python train.py --normalize_top_k=false --rope_fraction=0.5 --init_std_up=0.0395 --decay_shape="linear" --final_lr_fraction=0.0 --seq_len=384
Below are experts of layer 3 (counted from 0) of a mixture-of-experts language model. Rows are named router (the router's row for the expert) and show model dimensions 80-159. Each number is 128 + 24 x the weight over its row's rms, rounded and kept within 0 to 255. Numbers have three digits each.
After each expert's rows: "comes before" lists some tokens at least twice as common just after its tokens as in all text. This comes from a sample of Wikipedia text that the model never trained on. Tokens count by the router's weight.

# expert 29
router:120149129151106158140132155090120102100121121118145112104110155110162098095155094118171107095108097113089089114158151133099140130139142148147105103127151151138091165153112145091156095157110156154116154145137112130146153120135139165113157098
comes before: " ", "|", " +", " −", " .", " —"

# expert 60
router:132164160142118121131134192111110086123078110106128120126133129142169130070152087099117130087123127126130101111174160144092148133122166174120128069106134146114095129149120125100196113139125141144140139125129100122152153115139171167111154106
comes before: "20", "19", "1", "2", "18", "3"

# expert 125
router:116147137147107150139132149102120106105108115121148106105107154112171098099156090111172111091114100103094093115154157130090144135129142150148107097123139143135093167156115144095154088154112156157121146147134119133143155110137136164107156099
comes before: " |", "–", "R", ".", "SP", "N"

# expert 223
router:149151153204115133117126147076145100097130107119185094114092134123148125112147103149158069129127112129129089112138129166144149132113164123137073122144136120113116155114150141095134136133067138117103128162134145141141136118122135136120116095
comes before: " was", " is", " had", "alth", " has", "self"

# expert 56
router:121169112143148110142141139107141116092105088126190111080135139117145104132123107114127105126108111100122107173131152137110149126106167155148118115116111141122127161145123125109139092153128114188125181171138142130169179093123171127095120079
comes before: " |", " (", " –", ";", " and", ")"

# expert 205
router:112154136149108159138136155098124102103115121111141109099117152109175088100155095125166109096111100107091101117151153134095149127135141146143112095126134146144093162153111144091155094155112153148119148149135112129142159115133148163110164101
comes before: "-", "%", ".", "q", "born", "19"

# expert 199
router:120176142149104120168128162104118113136114141090148140115122132113180137115128095128118125096114127109097157098183166127120165079123144164128123120138116148111127162167135136115147103142143129135134155124147114117157169107155172154082152109
comes before: "19", "20", "born", "M", "C", "S"

# expert 183
router:099150145177143153165167157139104140121128093097117126105086152105150102125120134129133084120116141107097108144174178121119180096105141151142134070147113153135115133120112134121157096135127164131114142167179151170111135123137154151094147066
comes before: " ", "00", " A", " UTC", " \"", " The"

# expert 41
router:116148133146107152138139157109121099106118125125147114103116146114176099101149089106172113091113092107084093116160153123096144129134150155151104100126145151147089165157112147095154091160110155152123153142142119143137153108137138163110162101
comes before: "0", " |", ";", "–", "19", "20"

# expert 234
router:111150123148104151143127153099132103101117125115143106103112151113176095101154092117168111093109095106087094112156148123096145135131142155149105097121152150143093162152110141092152091148107155156119151136149109133141155116138144163112148101
comes before: " |", ".", " |\n", ";", " Africa", " +"

# expert 201
router:124166134130156172148144125136127067079103108093130131116107163118116106113156099119112104131085114161127108108115132131135153114129162127156043116117100126149148143137132142106174134169113139152142128149155099122175175129151121157130106118
comes before: " |", " of", " |\n", "==\n", "hold", " were"

# expert 25
router:160142170168125130123129135114125117083124101101158127095094131125126132086129113098166123131130131161131136097147153114084153134119134134149091068092126109139132144116114126112125123173082166133099126129173149141128129065152169133121097121
comes before: "ed", "ing", "er", "es", "ers", " to"

# expert 126
router:113154136151109151145131156103126104103119131125142111103117151111175099098151091119168113096116092111095095112159143129097142133140140158148113101119152154145092164153116144098159086155109163155125152143137118140137157116139147165114157101
comes before: "19", "20", "18", "17", "16", " -"

# expert 207
router:136146130140133131193148152101128124114133128079138124113114123083160085097135125139189125129110115101114144137168148147129128093102129149130118113121103166120089184149100156122184056139108131123096176145163108143168162110132143125116145105
comes before: " and", " ", " which", " who", " a", " but"

# expert 214
router:137124102143124123142117158135119107121108154111147121102097134090136123097173106137147106080069115141111139154129158158099165066144135162151112095137131184135067154124122197092129084163104169134123159139142150132142130125137130138135111059
comes before: "a", ",", "i", " (", "\n", "o"

# expert 236
router:110147135150106154142131154098129099106114125112147111103120154110171100097155088123168114092112097117090088113155151127096148139132148149152107098122143151144092159155116141094154095155105157157122154134142110136141153119128143161110157100
comes before: " |", ".", ",", "/", " |\n", "nd"

# expert 146
router:125182170173088135149133155101107095117126104103127118123128146081154125105156091115141132126084118136131122098131154119124167150096144165153096069129110146171117174178094135129134127147089127167112154152160118157131144107143149131125114114
comes before: "==", "The", "-", "===", "In", "S"

# expert 136
router:147183114154141152179142142093131127114138114082122115119135147100165083097131125146189119117112104155125145119191146131133123124107145144134119112132112127156098150148111173131162094151110156135089171138143096135151173125142169144130155106
comes before: " and", " ", " the", " which", " he", " but"

# expert 208
router:142150144178131146145163147093117085121134102126123126113112129096145093109133114134130125104084138122108142109135122120109121134112145169146130117148112173135095170154132127108140112131127144197127162133174137116130153136134129147098113102
comes before: " The", " In", " He", " It", " This", " On"

# expert 180
router:119145134151107155139131148094124101104116121122146109102119152115175097101153090116173121092110098107087098120154154131099145133136144153156110103125142148139097163148114144096149090151105152153118143141140116133140154112136139170107151103
comes before: " |", " |\n", "–", ";", "%", "."

# expert 225
router:099168119147145128152132159134137095037063127090176114138109130118149125127157090129125122070109114116131140125119125152096128089103139146133127140134134138139099132137153126128153083155124136131101159107178158143117134131132131128117101121
comes before: "s", ",", "er", " (", "'s", "a"

# expert 181
router:130150159152137135124138140118143113083128126125193121064114142109129123108163119148134111131085141174154156131152138146111167121148136144161104113108119146151079126153136139111128115162063163151100128120182155114125172109126141127147100116
comes before: "ed", ",", " of", "ing", "ment", "s"

# expert 165
router:144150149187142166157112142071111097111099152122126106118132166076146121127142098142151103138125110162137107095118120127121118135119128139157109119134130177145106170117135125126138127156094133165108142112172155132159178125168113122106133108
comes before: " he", " the", " it", " they", " The", " she"

# expert 59
router:097115146151123124166157153126121070087122094095160125114137166108134096105118115149133104101076112130103094130173163140120146132138164153143072110143156129143116143136129127131127100140105150152097121121156105134148150116149181128115149108
comes before: " ", " Total", " Win", " Party", " T", " S"

# expert 23
router:120159140150104162137133149100125102105119117123147113104110153107176099100157094114175119097109096106094099115164150136100142131134150153158114100128146146145091161156117139097157091158112156153127148143140112136142157115136147164113159099
comes before: "0", ",", "19", "20", "–", ")"

# expert 119
router:162164125120157102140159145122128115091124122140153119085106136117139136126119125125166104112081097097111103161138165121111152132111142135116087123120128160134134154129112117126160118130129103126097170111109119168136128116160153132070158082
comes before: "us", "er", "re", "res", "les", " by"

# expert 8
router:145121130143151147163175152122117129121125089113158095076112125124131122119192131136145099120093126131121111132157112120097159133098170162117110118140111123118107132156129131126138062148129142142108122164148107168162131131145174124123116108
comes before: " ", " List", " P", " D", " •", " L"

# expert 54
router:114141135146104154142130156102128098106116118120140105104116155111174095094153087121166115094106094109095094108166146128099150131133148149148106095119142145142090163154116139090151094151113157150119154145136117141140155108134139163112158103
comes before: "0", "1", "2", " |", " |\n", "-"

# expert 98
router:122162098133167132151145140145163065108106093088172093099116155118125123114205133133111103100087102154128124128130119157109124079125155160152089125128093140121106132154140151113194131128120138176123146121128144125179164131139151144117124117
comes before: ":", "==\n", "\n", " |", "==\n\n", " ==\n"

# expert 24
router:112143134148102149144133150105122102102115122122143105106122147107169096091148086124174111092109088105094089106155145122097144134133145153140112101128146149138091163155117141100153086152108158158120149143139115134144155110137145169107156102
comes before: "|", " -", "our", "19", "20", "imes"

# expert 50
router:140116155185136141117152136133106108105139111120146102097122145123133146114146128122154128123120085144104113105137173164132169087111167117156103118115116125116112171119099152127129117164082147147100159110157108172129141114156138147113113099
comes before: " a", " an", " the", " also", " born", " not"

# expert 243
router:110131148138106171176125130139107123094139099119149113122075166098129120100148127137143068118108125101105144110187132168106126106102152133155117116124138182157119165118105127118144109153126139135088139159161114131116122096152159114106126099
comes before: " ", " N", " —", " C", " L", " \""

# expert 228
router:154118157182117127119168154083131104117122141105155072130119154090132138110136112104145094116134081128122112131129145157137132113121144125152120099160135143115093145115135147110124093131094120133096166146133120161127174109137106152127158077
comes before: " was", " is", " had", " also", " has", " played"

# expert 122
router:113149137153109162145133153094132095109116131117148107108121147112176095100149083120171113091112097104088093122158147122108146131140151151150110103122143151141092166159123136097156090159108154153117151143139116132140151106135141157103152106
comes before: "1", "3", "2", "0", "4", "6"

# expert 129
router:121153129162143131172154126138108133116131122123178069112125170099149065117136128090166088137135134117101152116132140161110130136123139132133111126151111143113104187131119127083155080149124143117099143158175115153105164093165129147109153085
comes before: " ", " N", " P", " W", " C", " \""

# expert 230
router:119135105144114162173159144102091113116124114085129110102154150103139115131129131114124086095108118122095155147136113164116155079139130163135097124159155181133116147146136138118172111127116148160158130156174124149125138104121178127092104074
comes before: " (", " ", " App", " USA", " A", "\n"

# expert 189
router:147121155164133142124155145138105108116145136125148098110144154117136121103135106116152116132112090155110104109143184138130157088105151123136090108114117116131115152109125176110127123188078131131098153150176105169119154131161120146098120109
comes before: " a", " been", " also", " not", " the", " an"

# expert 150
router:143126159171115124147179135106113105116126148100126124121127174086146100094131129091134131132110095165142151126138131137121131104111190122144125074137107160137112171158124151129179068159118137138090174128180119144113131098129111143104133108
comes before: " and", " the", " a", " S", " M", " U"

# expert 78
router:103134110140112120146135123108148115104073093124157117115107136122137083117173089116130127109128104154132109120132165153087124136140153185118116125105121131128123146166131149084140114125125174140141128127149131157166181123136156155093122122
comes before: " |", ".", "–", ",", "%", " |\n"

# expert 171
router:107146137149110155141133151097123097108115127115141104103113148111169096100159091122175114102110097109090089116153150129090146138135147155145113094129139143133086158162114134095154096155107151153113154137132115138149159107133144162108157096
comes before: " |", "20", "19", ".", "1", "2"

# expert 213
router:115160129154095156141131148098124097106115121117144111105118149110169097094148092118171111096112091104092091116162150125099141131132145153152113096121139147136083158151113139094160091156106162152113148146130120137144157112137138160109158099
comes before: "19", "20", "18", "17", "10", "16"

# expert 247
router:120156137149107150142134150096130099112117132124147115098116149111165087102157093114166110093110098111092095113162147131103139139137146153149107099129141149140095168162119146096159086159105160152121150148136115142146158114138140166114157096
comes before: " |", ".", ")", "ch", "–", "i"

# expert 64
router:146123139150121134153152173137108111113120098114167095075129128127177124114181129140144092121103127114145106148178117120111170142111163167124106126152119135120088154145133132129133073146121124152069131138145121166141123131140154118127127105
comes before: " ", " •", " D", " P", " Gen", " L"

# expert 210
router:116147134152094156144134146101126096102121126114145116100118152100175099096157088121167112096109095112086090119159155118092141130128154144147110097119142153142091156152121140089159094153107152147125149138141105137139149115131137162113151100
comes before: "19", "0", "20", " -", "8", "4"

# expert 152
router:104139150173153137167132137106113120099081099069119135100135131119140132113146111142131138112080100111117154134131144119123182138098163163167101102110109174144136170142101134132133117135091144144089140127120112128167129119143142114097132116
comes before: "The", "===", "-", "==", "American", "S"

# expert 245
router:114149129152105155140133152093126104105122125113146115106106147103173101102149091112169111092108091103089092112159147132093140134137144153149113099121144147137090163153114137095156086153106161154122150145132114142143155107139140166111161104
comes before: " |", "–", ".", ",", "th", "20"

# expert 43
router:103125110143140117166116132149115111087135102142158114117101172117125071099158112105120088123075126111101148112190123160103126112117145140159100125088145167144127154126114139106141100155123160136088138118172107120120187133162130136109159106
comes before: " ", " —", " +", " −", " N", " ."

# expert 216
router:115155136157106156145130150098122101106118120112143111102120150105167093096153087119169110099107097105088100115159156130093148136135148157148113094125147149141091163155121132099155090151109157155120152140135117138144157106132139159107159098
comes before: "-", "19", "20", "M", "f", "S"

# expert 131
router:139133148125129121123146137122148097103127147114111112105142165089130113098153129141155119086098109145109161093128117161072125120138152135137118057105158138140118139144108139078122106126128114134141148125124112127162125106162149180113154121
comes before: "ister", "ular", "iment", "ional", "ion", "ions"

# expert 100
router:112151132151106156143136154099124103105123122127148112102114153104171100096154093114179118093118093114093089114155147124099141135133145152150109093130142148138088165155119140095156094155108155149120148145141118138143151112143146164107162102
comes before: "|", ",", "-", ":", ".", "rd"

# expert 107
router:095157128164152127179131152149118139117122097105120123082093150113140085125111137111126096127091137105103118127163154111117181121100148175148134063149110159120106131118104135118163104139132156119112134138183170170132147124154164156095148100
comes before: " ", " P", " UTC", " M", " C", " A"

# expert 18
router:145159143154111125120132143152146103110073086096176116076086144092136142118161117143137103117122114162118152113132128095097109086119140163154107089092117125144112144108138116109147121149108133140100142118142158120167142092169157144150105119
comes before: "ed", "ing", " of", "s", "er", "able"